Experts of a small language model.
Size: 14 layers, vocabulary 2048, 63.7M parameters.
Experts: 144 ReGLU neurons an expert, 2 picks a token.
Training: a variant of Muon for the experts, 342M tokens, 5061 steps.
Below are experts of layer 2 (counted from 0) of a mixture-of-experts language model. Rows are named router (the router's row for the expert), gate (a neuron's input weights, with its number), up (a neuron's input weights, with its number) and show model dimensions 0-159. Each number is 500 + 50 x the weight over its row's rms, rounded and kept within 0 to 999. Numbers have three digits each.
After each expert's rows: "comes after" lists some tokens at least twice as common just before its tokens as in all text. This comes from a sample of Wikipedia text that the model never trained on. Tokens count by the router's weight.

# expert 26
router:442567535551404503460508413451392463419437540481583465536562561478548471544480498529580474491469430533560569492482446473409459388471550502542508537580505541577420519530401460509485457531526611410453478431541451572600503529571479549475553488555543502499451513486435542520519493446552525498438522481484485543526463581484517508527506485440584554519556424457508532529517552615433469549443564495579507493454517466500539536547390566490578486484553428458437469568524487585556485516542511
gate0:479471361484462516612525445575430568396469478452437528416502470539465576501508426525529464550463433474525511446515468458562521464512487499520541557498519643409491539534536482565497550537486474569564430459455410415383428451456469380491538477466572546549450487475522463455478446478419519516501448547496478543567542536546489489467457499489565475486438493523515521536499423537529503507527496502520494489495493401493457493367442514574601542547475543406533521442564501499526439418569517
up0:579483490399518472512573527469575569476606409598494452515456529467471468528477505453528574537475490517549523556454512412498514574485452388530450500553511492559509521446492462550485514508448421488464559413542530543586546532515519461452445545435552529438509606507435514504447522541549558503548584460506513465436389534465451555445565449593470484495504549453463610533430474506518456491511505575558395523429471532521443498451391411433419507582439527443483427538480555512474516492465487
gate1:476531452503447468462464439425509443493436438458496565542467425529474554550522463529578587560471516563515506394376529452562475498448495503519462522540521429450510466554560531499578547537452594471546477546588566544450408502513506545488465498505438577476628459505450583514456493455433465453521482412590433567600466525435571496596487478476609477477490506530453507513474510451497490556377486499500576576443479504534562531406418529501531533491535422466465524498500577484433541527472515
up1:453453531529477481382531406446436524463499436318451597524478471498490526534484447477580476450591492593513509405434538452592525495546496512515461518556540532451465574473499506531480448445534489475587406511522515509483442461514494572528499424637426418484514491501565541531511554558529493506445516545569433546453365480516560484553549465544497452455503425474598460545496501503479476571449459464524505515506495451485464564494460533520409488530426471518538508481566484486421464433549583
gate2:464475465511439488436555487471520487521452514575581557631513528641478502538487542574535570500568497489601520508467465476509473437480500491552526441496436545504410449525539534517475465485519604363559512629535544466420554389404547452512550425621428470484572454498613520573518514485509464473472436453512456579551571537537430474529527537492560524560550491538448488479536481495505494490494513464496570524432472488472468495442505559519526551571483410531455417521530466458524493488564444
up2:502490487491572411562485458483582522405547563511419465496417519364464404516531492558576487475500393486523569405508340567461468577541474480533538554488540433485509479493393522510512444488576547520422513473534525550473477486496573477494479479447530473512481476421503484505597524551508485543452479503453544499504470585424492537460562496548468524516502518562354482584530567471473520422505520463478573503551563560504495461445537472451516379446405473416515496542434496461459490465531536
comes after: "ed", "ing", "ated", "s", " due", "es"

# expert 25
router:481524491465567532583483443556483540537472566530380520574491425579457499527473488573421517469447391438572456513546526495489525513460501539527465486404444512529409507479419459440541567462524516474574495427458433609563468603489520551512487462461412412592445462427532538473473430385494455466511509472613481525533436457439513546514502500490613469448500509534513520544424458457457499438532548535570534529552518454480453477586483459460450565523562531461506429513524507560404471521435462
gate0:516585593470507520525441567448611528559594531460428478516523553466466502564422524474554450533522503428535505464477522559559541514558428468535523465378514517496515521496507592461531438464491598446502396462535563506587533412500554461504428526398488489517448553487545523383577451464460548475503514511577470553462477443426424469526556588548525537552531495563521424504481594478573512436614519602555506477499522429448426521451527502533514460473438486464578535519439461530457499475502528
up0:505551461473477513552477473496550519482460495601463568563542507407521416492458458525556458521511558520507578462457476480474485334579539470530491466432478437476562597487538544606475480488542517477472494470533478457609506432434541454506524445553544480579510440415465577453618518523538503515567521637552557517475510535445379578512466399499523489414516445423519482504457466436496451515539517558552551500538546513504449531367576455477483560471546510500509474490520491505497507519494619
gate1:546457436522411453496444642469633449437530475481476520623488585561474503497466467529457537515506495507489437532413548666660568493525521491548578499519543527476520472426568456493441468439448430518441528567504463515477492510534533496451562517439479500471496399468485571488471490489529473516558550418404500474506497525515416462491479452454597459511543471514544538606531515486462526488556519525502489452552422472470507565476472548457453532467578596532507515454550480488475439590470464
up1:404520504478579531452554391552426461566498496515533539394526449407536502531542479455531471527519479509460480499619459454433418511501458523459460475447423526565385530578451599594556558552520569443523467441537493474525490413478449515492482468560509518515525622532452393556553521522520567527450462563568572530502486476434517502515500532535468503550462586514524479432442454506503519558450507417519479526491561490518527509542498525528579497487433389463532388522444501505489562382537564
gate2:465401490451531498656453503484582506457528503467417438504460478528570478528545515410448531554466459462522491432526454514525482452493473504531492463562513531527505505523402554483627531591522543526498560586569503471554458453575574589476494478528481490501433470499489396487553478565488468556483394435463563587470475514529562477571506530492500493418538460574399496463431488511529565555610475468565526539487524441504486507466504616515505591395559539514530526497461405540454547535460574
up2:615469447567495518475469406441390468444487464559508452380511559575516493468550499610553479500468539467525471500426520486506514515502409512494421452532511538513447531470477472555487494521625504478507520460483408449524552534565505547432618510584505438481507418554529438478537490506514463559526494487588508541535521551592481496404420612532541507410529514558555518554490509525558513498485492528479444497457491459489459560461454474527483457521545492523544523520450527470363508466587329
comes after: " |\n", ")", "%", "1", "0", "4"

# expert 27
router:561436572507558499542453547524549514474430513484597545568496525573568517478512414532531500534457557546493446516370537494481532466471474477468590445551520422405560504536502547455502472518503543574520511455519583476505501486416520483493445417457494408487606565404575466609478528544556528471517535421450536408453538509521459492470439553511553410493528428611478503571574476531554507524533429549521390467539572520438504496574586482489389458500490494543509510459460475475563581479462505
gate0:394554503446571538436490491626525470514405504478496431465420451509568581454585620435513501545493521576526466569410509513502501451461504466444520533492503504530551531529524567530472598516456482621570469529431441511494596468460557457518457507603467424495524418509529457504606538476560504454535463362465563506493534555535510431539479572472410528465507510516480505463475501546484547488490506513472430467437463590424408571520547515406510533458474519513538507469498517480474620487464488
up0:453500556525582529556512541526448545498533492447499532553485547524453475519531505516455595458486472426535472523521507426509581477553576388599556493437536539549442555430460474635553516533536470475458527577425421520422312445463610533423477416442452476466508486432500482526413520448518553510472425515482523466558553501507447521456535472564539547517494589506542469463523547591492480514502530473550437527433534574597577583498488446472519494461538501441532584504563534496539507457491509
gate1:461569522487601484574487476537497513578451592499533502451559593507543508552505651500480507432562528462480503492450481510506468508425396466456522537507515544611464480489589505547468445531507441543521450392512539515507588587481511496471511530425526456494489518418492540471476472581544514488390321541566509523534569522416542431527557475448486491558493409477457525464453539511491450466467489530542449494507477406446490504433519441497533552515503511562574577472553492619559543551488561
up1:467506609477515465505501514488524527632461560516466443569531458440451492488521510533459495551498439444531410490497460499490518507500483585506550455454520512419521468340493528573521432516520499490520558463477509488558522521410487591499412385534561501533534535490570512484556538528460592489570582523409493574448457578489426479497477539514475507520476460479571391490524545388577359455522497446481496478407416478487554478488521495533537556554454605515509537482443586456516480470433571
gate2:517451546439469486517576516471467466541388453426500520424492506547428543413541541499514528479429567606490483475542471547523536482529500475488456507519508535516370459484446496535527433411480603476507585522498556458597514547525538512480451525445516552554386509417517471498473469517477582482526451514381585456403493426592449466421590454558525436433503526463469476450510421509557474587506429511502487528599507450493507464585476506605493505564481494424533454487444534473601446472479526
up2:556495431471449518513593500516486477513550487535524446470398473421536529643512501494532486557489455554438485563450580489479526502533441533481523493561548420448457500532485562520479565449488501513475401537561429510427571528543521428490475561431543465486539495452600463440535514520589413513531544546546424497561461408578592439498450493577369463541498433484496470490474507496463480409505489443381493498484481501487551507428419484401539563460525511544418476495416488493407549409479488
comes after: " N", " M", " L", " O", " P", " K"

# expert 53
router:452519509478574553415498523450501445556432445475441545599435423550458500574480538555570485523509559520460588509566478496507479576404561523573522562473568556440512430564444508426448488460571488464540494497508421547429548501383532461390480454539430522538442520473466528626605386521543498521566501469530495562499542574481486522451535439508509533520542534574508554492565460540446520476542550498456513564479463495488393467535536472477605530467536495495551484540481451414433568565531480
gate0:563474622486469566481496450545465515477465531398575472497461554482498519518528506476537417505521552474589452496385516408494594507580449567487421439584551513582486524477448465467429527464515487474456519536538495461580515518486482537527398458553569550591554545482466519537567464572425452595452448516482428599535497541538436568514488517523486607400480452448499415479533427565509515471457491520467547521477417508468544437465544440496498521494541402396481617527468474464486479478507538
up0:468513532548522385570505505529540515454610535485564560521459499478541558482445408478508522513480562483484440514470483509491428432457475370526439512465462563437593519465487481528530544506511545538449470421507493453479475556494513406530586517411508482463477565460597447619447466440565489447482534467535501445398454476487523482461507558448440427537532566545519526543426584451430516512495481479539530543431562452482527540506601535492427567514490674551582501549514507556565568478462529
gate1:515482464518461490418489429549507364591508489463372498540452546472521472471523442530563549591415395445511505406514523444370503541492467529481477484520434593451521514546489458533503488486484432494529544474472506419468499555489529478509438550475442599568466573442511538485543506532434443524498452482565546455555474484488448497515519504515475521523469558454563478490475480475562512543525517531503555501572567514509363488495501532690526518652551625527547463518458462499506465481510473
up1:558459386468543473456556514475558528445457562443467571480478554520518503504485496524462487500433580514434472448496467498398488486468376541469405474469539470473521478596622518555438533562497489464492478333511411528494427426483504489515522479544523459491486377556515432491532552553565558490517502448450553501467434408435528515556469516595392556413448439553531474543466530501496528470454494457500424495497526524535500470433572552467449515512617505453502567508548476418538539529494583
gate2:454531498537530458523508533495475524560397502551437563511575493574494464556490520538478429483431631584456375522506407416410517490464533570448452496529545450487499463508514497493474507515474498535544443478399474492485598534479465484568423503533446492510574506563506494537589496508410465500455488435515575447470577490439528448475458409470474497531469436539539595529475464435472401621452527457468492483464435497492491503514543418597520582595607530496520500375433463461504525490493536
up2:460483427440471558509477575474490506444532494568396444418512474483435442669482543554452615521434515520504510505481457498452529538575485539505521504613526472469464550397443540466522516471534522437518414471544531476461427464560494560481528457524387510447503432463542472520541385542545481482544521480513507499511485574456515523548481520473503502585505573592476490525519419469616471490539457558433564499455592453571457479470514479512507481486392570527482505411412428445472508480423421
comes after: "\n", ")\n", " |\n", ".\n", ";\n", "1"

# expert 20
router:472577538451542513444393515417533528505486447489384566475478524440491580456533488596516541401496543512514502464460415482398509451581515486521488434514540522515442472480557491530508545469493516417474553440526430601540426526554558498412561524541483483482474498572450579568499507466596502529451604421544554450466509459549466576424499432471587576523523525557524443442425454467446527495447533519513519509427567458442453558525519457461587468485447500514444592527462593494461566429486552
gate0:390566528622524418596406548530544550428530490485442494498508538432471509484540506517551543430539529482485524526442450438478420390473466567409493510403483499545404490406542430546548529599489522418523507462502450554550518492630539478485402547452567471508510499503485578459515475480501469508562505518563546540464580475492449475518518511530445540451507532480433500560519393478479477425612528550558484470604529485536593513485480566559556504466500505471420447451493555536491514550558541
up0:490471518454469572455587474486594537444580453453593544640536454466530514574511485497460506512578578508467495485394511567482438533543547452628519514518504547395523529401525521473405509570545472497576480553526560543482561511540519506500457456588512446547475472425485483500477579457459576568571490487518448558453490532473512496486541584553491498408446439537530499527546543483573522545437483477464507489538440495484583438424485493499470602478511572418423429485494448543456555420515414
gate1:496470513506525548448543500490434491497591466523487536548434509492478436554432580459589477498538488543521529474491495519521466528460435503542497508577550473518477452459488585413491489556494497420548444411439427486515416511457610414509583557572520494536525532519598629455482574502445495497505548505479535550466571424457532607467539504546493457446505573488548447421539579541500520460539417531469506575385446494391480498484490514482468503589519521418634535461420497435528493475587569
up1:470435493470458451451574545391514485521574436485573533424553559563536517518567613520471523525534487583487481553503543626499500505464565529560527493522423556490489461434455463511476525433441553446502511474460522554560395489463611548468457468557401624469504481486536444529486521403527418472543539504429424485485559455542417489513488613424521562406459500490536529453561517501531451521495567499424499579475547442487474450384519486456475547436438476482496558477448489460519452574505485
gate2:374503522551462504444521491450503436581506448465548453510483517344459500415594485562556529541537513475592428458489513377466536602613434495421462482434614553494510503454487497484560451534403471524559441483471491484523469527527466528543493427423509504505494478503489524446500517486483524530462420466497508539556384483607523584538435466516466511451514541446526484575486563525518498489468477450499420590516573519588601543537574506475513475456520512522520458508528474517473496520650521
up2:605513456462486521525481504530478421379478572550375538496484551542504573510535493457441488408554528534482562552466477521514470440418464509545515515619428469507528515529490518547480572470551517429434483549508525520509490507526472560430470587502513470468463583490436473563506491487545486505570448556414411462535563573522490434488525517510434517574615502507390577473491473463448427558504496617491540451489542485430429475472457447491501571585549490543490478515439586460522515578355496
comes after: ".\n\n", " the", " a", " and", "==", " |\n\n"

# expert 9
router:511488533480547506445504565511404542474530500437581392435481545544389442534476530487449461537443449475445446536392538453509533475455475480499573535579478406479406561445446521609526470533532484456412592442410546510416508495480515518543425430505453438507494466512542486470538441549608498524588431534548535451494553523491507515515530517452422552597543538462552457450532469469491522557442490554502515498430503571498487447487437589577420423580583514505446574428471539482499525443490528
gate0:507561582576532511464614453355490457452522414560425452424537587528433486546505533504533532558514454506445538464512496564606460553500326560456473495545461594557542570450502481538457402521481456467548427550503458425395425482544476477516489497510540519494426439584507503545456447443486499520443543491504508528463493550465480463435477534432453574461420450482508512554533514558524486478464491473472464457536565546433498516567488508499549451414502536603514550590533499491562435483486522
up0:490510494439453457480381458612543513466414560456448472480503496536555526482535540555446561502593475531405487466484502558401489484496501510468530523449463501418526578588470513547527477508510578506391607434536521490512466481541490460488534510543549537489543459532469473533543544460522499477560673510582586570480589435506479532479509598500513490558537464519447447512418504541523526544453503542428571488517526418467520510634517498631512457458454430411496467480405551512461481497548521
gate1:620517520529533593519440353463509482526488552444532460486520477464523510422540498582516473466535489495452553537426461498499532468431557584490539492536487463452490479489465587448531510568497549440462521459489570543464600547569521589640576559447532469516550550483534437522472513511460504565477496514433404517583437460497438475498448535515589573437517521330501441482533533462462469412471561499467536482517483563445491499511465565542504594509478354459455487520525459476491535512547550
up1:457475495568385521524517587527631492581524529515517388485549544487570485534457422571425521542468538413463497518520534506525441470418517502449546578369471609456512504498398482503438506507434477449485453506576551521553574444496472434456497492531510512487550576445506522521540501551496381456474454596476498592515455434473530523492500485475530510479539496473511590485581432566493462439582495519435528471490444439583488521472580557497461576500459470491564491415442489524526427539511607
gate2:510527542471520569381561510426532486483512392434458577465500514462508446457594469498568528467585409402537501615471558468515475541505523462426457431564436473492492491471454440473512469542501555485431470487517463459532494613412434515558450394476484440507452474483536485490454521462516434487519586573502528457412504465513588489618502469526492407431379504474608466556571522494434623479512458499508494463516516516549546488418512407482481459448516518481558503532464577455478507502500491
up2:587456476480480540516485587623442513444520452427549567463573479496501545516548422519475447551504474605457528551472497486423495542520466516450509507549588496480508497557464522502421492483525596551554409586497565452529440468454480555529429544441472453505478482606508507479560509496369535526503479485462482519613529519481542545516410513525474411502508522504446535505483383509541477480539463584485467425416560524461500399474522616479507399464424471543510494566550507407494616499555519
comes after: "A", "E", "I", "N", "S", "O"

# expert 29
router:445517510585466506422520427482504478517542523556391582448487500434489499535487577490510448494569562602510526562497570549518366536429494469504530501473473573568440407539544486522574518510547555425410542497504414512479480470587479528424501458516459528516446466502531450560489452509568510496499536466505533531524531513496510535479568475568616506516460527601562381394561523606584446513505453533577470542435493537503529471539469408528554548439509568448459449530561591531564493504542432
gate0:504516474487480578518464530482592500496560437587483562482420490574537428563497413511452507456455469486404502539537530489422371543586585447512546484433498462490497554462480490501606531503546418507491531397423533528525432445579493533483495469484539446550565509542461512409469380477466581431493499518532420445491603466611523419537447537393574538485554561571503490567496570518493463504491495521586512505547508423551454570559567481580525463519427480539524464488494527497550489472505524
up0:435628486415441536464447462488567620497497501538463466501528492563460596556546594532365521524493504493587525521573528527487474490497560473525550428469536528514507464670507494505529450450505394455489546438507501454438457440498466428468474496521536483555514583520521470533504425447542501548491534445510496547518537415573425544561409511427500496513665488474513543537520496539535456450606465469498517503583441454521419470492570498525438468494475488570419476491536439538458469487460497
gate1:421515446533543490460511522546593447506517484492503439502453483439507521521546494465435477505413514493487513482420509466460468416510388539586478495557579566399529436563487518574644433523552477439581573451470422564448505513513455444412559494539457564479491424540379477620419410497518491527462506548469540458481502450463515597496496525518519530547459479516463445496495415547531506509649512507510450442483512421457475509430470494611522464564550533551533487484522471401505500454484478
up1:579513584550464631509502455495426521515412456483485515498473548469489442465551547538487552453493499613488447582488441590451490548532468629473431518500386492501498448539490491497459482435518492481501500524564534503520400439544488456444497470555415441588468529409538448450533458396435503553518526558542489515527452589487482469497438510478582580527511546525435512475504518535405367514469509495611571519434533529531481530483500517478550490452412486399535508513407450505517538487574584
gate2:508467594443519427463542518538487545506513398497519454486634463466523459462452495565455443525527569504549593466595512408493469505483588472425498519491569500431472496480492554523482497454386535474486483506460582564501624485545554473445508472548432542512403506535507512453519574451552604450473506445496523471603561455596483489561509580485520358530510471516336488468533442531527551453463525508591462453532387490485444457494497463526490479557525534536472548497465529524427489491506474
up2:502486532451472461466481506568475413455548515573490494465476458587534459461535543463511494583476589517492620413544452536571480546531483506467516678507516492505574455463523445436534573464511544459413431508520456553489476594497465522431476406550440579491477570564467599464455485409461452504475434424553507524515525554449543538527620469485520505564578457435497516488532548571454513469426440451519499407465528403497479401492540493500582532520560512545509457478511550411447525532482518
comes after: ",", "s", "ation", " and", "er", "ing"

# expert 33
router:497501550560447541453516472473474542547465499485373509527407483527408585547472540559526478479438539553588467520493559464425443561477442573470532503496559523465400551482455461424578516489556510422491483609477419582500504526377519495436461474499452494550419481397418513517489406449606491533455541438560447584534582427413503549517478482545549440427530526533446509508403581476449488481524540455505499521463440551470544529561556538525521533512486482461572515571540561462446504476513445
gate0:517485562495452554376469478460495495416409623526516526449564392572499498505432555545432454434485549496538461564547565507532584455468486490505555475432509455514535496582500548506517475505465438530500503510535490444442539526521467552453499481520554461571452457453545449543522433535597447447476526547441606526486516372511525533513516490517514498585531435527625548556539528517614562418471465449537335394441511520520512516448567532507505500491524521494512443517516556523435453472464575
up0:509511515607535499471534454517498557466518493586544532359543482580547458569450672549489612501479523495486487591498428558531535489445498505438559502559492444487488534600488531498512462519505417559476523551542501418470612492552561454474532478508460470524442497450554453552514431468500407499465449481487489527480518442497492557452543542453551496474523540521599510516556338483550470499498479538522462495447504566390552505537549483498388588490440599441507533410496506483498486427511521
gate1:464425469475417494489499550505548512510484458472485426567580530524549490394434572517548553504468520457490444437530515385588521416483502524476530542401562437511549436555507482458528564604482444535598498431523432517486532554515497438675552566431580533512491603540525527506458525481502516558463455463460514446493494539573607519533517518500487546514542503512435585471522526491490460518433428544477489500545474610516510431541500515540524516436511546600486541523472573429537437614545462
up1:512570505504566493461517492518525435373497457491538487448416504564426446553433466500432558479560497489556478464541466585439529494474449406481472445549385500505531555384544480463475560516412554506427495479475535479548478489552564478486498505466461514453533508558460452513541533543550602475529485539573575309479454418487448555561465483479604487470500556512490450459464447527425524499430549514497536414562590491628557510477478517495521577498488463388476529481486480493499476453575482
gate2:478447457451468566527429470501556412481399491456479513429469642545351547532534433437573481508522508485585538475541460479513421627454470499511451561469486454392421465486568461485408528473477437492536491545500488611551522537472486452484486538437526491572532620460552455560508573540552470480469472529561485490513484487520509418517511445446489468486520455577480466515589507520565444485471496573501475516437493529571472489492554510521601595542426547426552518484438453544535558578521515
up2:526449582539595439468483447510506461469479450383454489550440469572515523550544509433461389522463572533533435454534594494530531490560428455522400499461494453471503489532489422581510550542517473573440541512598552526460567467521512518482522560506523456462537519567541541559516474481501514493393532463494433522451385492485583440506437574525525452480540531495539426477509556480530585577504449553473496413467521511472472452575543542518520546461403364494525518456442544343535526537488447
comes after: "\n", ")\n", " |\n", " ", ".\n", ")"

# expert 63
router:525435514432475474512483574479569520506492535467619490478507470476476490474613424515446572544471542436528470519477495431511486584494417475441506461542465567513497588468495544444508488512468444484583481642560538480551462499453492552514468558648412497483601518583486588466492503418566510506454531626465473378569488529503522529566500552553544540453535446503429540555557493437531464492549504453481603455492546568462513479526545509513537431447516455465507605471511452480513591514475576
gate1:541429548421470531457512498496468507498548509542516507470510508489470499483518483435579575516534457426516506522540473475632447463556492409484537490484528544397530482488499515458452560485456549458540407551555519505474512581442550589508543455500503452480470496621553434478555493510497503558533442524556549501489426527515530489584560606486496526522458493505517472477471535542502450460493532509496371470410614443548657497497518592529606477399441450518532397488520592592435433521446432
up1:531516478569535479491517573484505461525521533639483520422428487477605529520501471409507398474542484462511460497464492565464584536387444478565553489610530468562509538478562552481432460467532521501464539445554546391497458494485438452522402516558491557480555527504507457508513454493450432579447482530543575579437587519492519382329489539536554469523463559561467487525544469547512567462471470519487451494502429528454581466530465552480384449536489528514478431549530473400533518466522507
gate2:534501537536506474469402487537533608575510529500583552531553489529511608544558463445427507417558490406563514419442500512487441418550512462530533448415470453454519498559456362550428491512524491517498519530572496608545536537532442548437461503590586547547547592579523566509525526418531538465519531512471461477497474460507436501544539442409559525439469524518527496577568498482516511592589502381513460470451516491602438528540554519522560500523511533454506427472472565521499516516608529
up2:507546387544537537594505505548528492549447509559441536484539529513480515528572510432434447527463496507406503475513519445392552508518428581489522490506491611488486475515577431563506512489526484509526601438469532514546464412488534539442574461497451475474515453520513484464484451532517449464423579530494608541598501540425546546487382500586460589510529540418471426454478538558523489408433475581523546460561479493552634564447430548452520482490578480555486521551523555439530466434440574
gate3:569374521512507498404512447499464584589476482421508484477517558497470515466605496568533600491510523439441551434509471534560500521539542441460395498600489517487492411521482565433520510329566472513526580482489512468439487482534453462541471473484531454465500552508475561562514406479499419561493476582577507431595519503528529462547557516448497496440458530433563444494483481531492487524481535579526589515544531477359390535502562452468470567517533524427466462480449507451540466526542567
up3:505488540515495473499458458551453440466488592442562484506407525378481439473457506476555490467535508539521553466465407468473526527509466395389425429536491493479438516516473417470492537436460548510552428515380600481455577503537548568501474512384445473507580498458516555495588492476480453431446505491555508414477464482557583490579501460394525567487465472447475534479573496437451530498452491565563620509542472521508446439468550576441486535509481485582415494510394441460478475516435549
comes after: " p", " P", " B", " ch", " b", " Ch"

# expert 56
router:502494502588502440551521432460539559483479461499577545422537520566556597517570582433579547500459487528570545485536439507436499545437518502511393537486490511509508561641463565517434477506535422491480483426578489470466542524520568594387480584503545443546595566529509513510513516522454415444489521460454549507468403449496508547470478541496445448485489448556424468515555572529460506509500521522454522496468569484499384461487506522500583478528565596430543509494449499398531535510409623
gate0:517538513524477484569482504479448503401541513533509552493427561533424573550453458554573543499476505620464487389452564510461573520520538411464523520513542468496513513535418544619504456534546508509464448482407595524541510512515441491453524457605503539554512532470498492439586464513493555514415550533563505450461506464539481428450424544569534483519439462491398487568527486564574590535468408556469596531483508515455444490589431528541485451476538629551553476529520423489547465492542612
up0:507629543485615573394515553503480627496393486493517511432562520426526548481458485499482510483559492403483507558481498498510410483534523577529401546674448542545473471557576465446525486447462455537528537526505537478520578440561556448536420470485435521517526518449512415477531454560507503440578520569471502556516514436470525555468515568514540511563455534429542462442502449474470475498555452465524446484541633545510491499512400567531528514544512438473446499488441592512433458484510536
gate1:421444483559453403546480484505418465438514485568496519504463420512581542487473521514473540492482529501451477554474462478488470526512460550555464520469484591480455560496423579484501563551505530531657448460418574577525499571482492503356507482499604437549478559580426507458507513486486526469440487547447436533447562497541474493513565522482533511505562573381488430535548493489498492551652569538452466526496447451524459555483501462475471515513595416465506504476512513461572544526349572
up1:490422544472440484528516460437490509560439484470486484522441504448492417498529514478438465452613474516489563537609552605458452406493528503604474469470515502561403620405506558528532485548491571497529508476439473547503550504542590509522501561428433564482542505573429512519400460431473437489489431440467449458532511436538530445412488512401557493416591573535495481457489518386477546558496456468521436569518566459488431505528497522505523516542446521575583564452421506462538490478570542
gate2:442490539508578520497561551527519522629488585492452568508522434511568509470570569491488496555555528460501476463514407497550537484468478559526494405505541546515580474516562576517586519489480484516493562498530512529452536465527450503463534483572482519573422499580453487482516476612476535552473523595457460543478403479559615499498450569501468534540427517548488506527655455477400383536460497458567589547471399434491501469599512562482502492643552482532426499460537508551493503515474528
up2:475498552509511484529554514433477473463499597587587485562471522534497526516469551486453466563432521438475386419599473610501385546549590495522508463485519526570539574521573458556549521492461508466497479519544469532541437520476435489491508494404581531547630536559536477545453483377466588562557505527564477484545559615506553495358493531512483385475509483551456506426462542492478495437487545507413497493448466549489553533431553511542525461483439449510508555559517529567550550462522530
comes after: " B", " b", " (", " m", "o", "B"

# expert 7
router:434473535527416498475499412443402432530453484507537453549483526474523483571439463468540423446494486538542582525467425501424459453424530514514378409539514507543405494512437533497591498545484524408467512450607433554603471518553527581520517527562481505444477615581532518590453407477560489514474532455462611532524512562552474447485490486525586468519525495426533486526549467541468519532447516503587501494434481479537575589487491494462580515511560436447436450577560567585501488512483476
gate0:460386524514524392482480565451475478494591496466511555559548486537531518484488491531589493497469490495556573507561458559528574496545524417511429468408531474512405526498536501542656375469465483467535599480426548486424533445574549530522486496503440478536478507419520538537581420475564503424434436546452495597484535509464512448506454482504509553468535456483539595577471583537532446510629466417459487484453518519556544473608417524508435531457487465579512534444529520511528541455480537
up0:520501524414477516527511406492562455508521547540530476599469460535516678459491521468481495587565496573455505495543494518484535418504561406566540597498503558488531535569503490501535504499462478554508551556572486557491515573553493467450431591439546477478546489529385483457519504613482526546559438448512481432496532506515509571464506428526564645449519510528523404464472468528562507482469514575464524447468540534471474540522553483421424457560478544515479456553491464566511573573347550
gate1:581449575562523464496527546548466441504514453494404559504524478443465529515519458433505506455582434478580441577512457534590572565554472440439586534495538426583528518487564487520463543493447525561414479421449475418604550508518444465507498503441473474511594494422566414435522478556496518482414426546534517512540497526489447469489546540445435513491393427489475473451487564453468498442569548440563443520511589558570553479479472516536404511519587572486516540446459506590441524505590558
up1:486466586489493603515451482522481550458432543529416520484557422434540517457425507466493511541475484573479451467467466467558540569417523522560445423449519550475429441535448511538501502507464452565526498430567546523583477540434414440542577473554425550555570542438420460557574455528483500503544495420530563525528559467414434591424504499458511532480440440478435511474520573554429443437563502483570472550546466579431525447513554434539450428539447559553537465437454578481566525564581489
gate2:481445529443397488526549518507621507515484557539400475436515478553440489539494522469545529544471461402471606518467519451539475502419566554532537503510484459511543513440446540453489538512456552573527554495552516494529539486531556439509620462542475441449403570550488597563518583473524441472526514551544494455475524527482527493442589466478505503441485522469475521546493575446396458474526631451557480475541467442475482527558341448388489475441500482639509565568552506545496495463504554
up2:533458438472526381470525590557528520491513480618470509444433544489447534492492449587455511523503549516436449489512494475510517476520458432557530569590507485485476468581519487446420494575444474396422521460539358424513484466527447543454495606523471510428535466390520548419454414518488567547478542461481534592532441422504497525495531420442510467470605438491389481426416480505517491511512550539536481483389521475540519450591517462463472496542484438414489509506505513426433472489557538
comes after: "ed", "ing", "s", " to", "ated", "es"

# expert 39
router:530524445501535463513480497496502562490475464522534523588507526499401433547465599465470434569437488525442447505416496450453573435459434464555499550502466426518419505452358604450579552471464490501449496398505583450498497453488551487467518554435482473536555508426579411459532395522560476537593513523493570481506507488483503503494443559525534541594577480493521556488467467448427501526460546545464534500445495565533513452426482443620424473603532545542496471383425534494512467442430485
gate0:449444493499522444515466507559535563547529524521597511623424574409492513477491522477549503582542505523509549516572530474494488411426466541471479466536396500574504468570513481420429495423479487432492583501423531618626413451523523449379422477515464497507585497467507405572452451559655456574566469484491501407508514514522470521415474554561553439524501384491465524505487489530498521508505509528516482531536443543527465529507560483525522480490480520448497533396546481523460418501546500
up0:557566462481489558547470493444441451538414451439508531445505572494417435536480472513423450414549424451489449491524542529475562547555582487498492414436505516550434493490424449447500502550624526539574421494479508470502442503468517519508494497460611510489446498536580597512522659498506544560474491591523475589575482499519578414429527506532497479440433478505496491542544611559534545481443501493490531491476456487484487486584484530540583398547508450521541485577468465581525542421554593
gate1:503552519571504561498576597484516515444441489426571437485483572395525544432557505449510548527525480486591506483448562437468478499493506407445490363434450567460592435460429523399464491553547559500429487535504580477452494543509482500499495543496497625537522560579438501508521511473445536486544543481477492591564452473531423585544478504582539486548473445493529553534423576437472518501532621558500603572443441476422497461434506449459461563442526484530516488436565529509444492521484522
up1:488460399413541514514466574514488570533438485427565355460537410526521426474489492592510518490444503430507424533458581553466572402504520563459585579406552559489475571506523547505423549477417412513466464538422479548505540442462524482424504515515533530574434540472474468447518545507471497448435583583505523431493549485465569534526520427442485578397489473504498464575468571427496438519450509451480482560506451471496483512491508550494481547482570463469512539585513510478638437476524475
gate2:519520531367481492596508448501457514513417454578450516565401471531410486571463464475450577514514487397477531504466459454444583483527487415439571546526531541482493472575527557511528461443519494514553515388505522491433524529521459522453459395396531479518486436437566547639513433505474461550527419581444538460516479526473432551577540581522508450427524521494477534602536504540499479463462489476587531585488532471464544565443520575507547546513498525556465534441572552529485430538569436
up2:435487459538396561547516483509476436433493552500586494490494457442490467477485466524479541524557334442602487449485560461419453429457577423389470414496533540558464441522450502573514496516550454506443575467497481499464439522487556475449581456470449545470574456556489475434497506489465516521513484439590466524478512502466445519503508455439575505558499497611421515461432449520550494492508479614541471455509517470554504426520596496462557478498594416531419462506546621476429419502515554
comes after: ".", " ", "A", "S", "T", "O"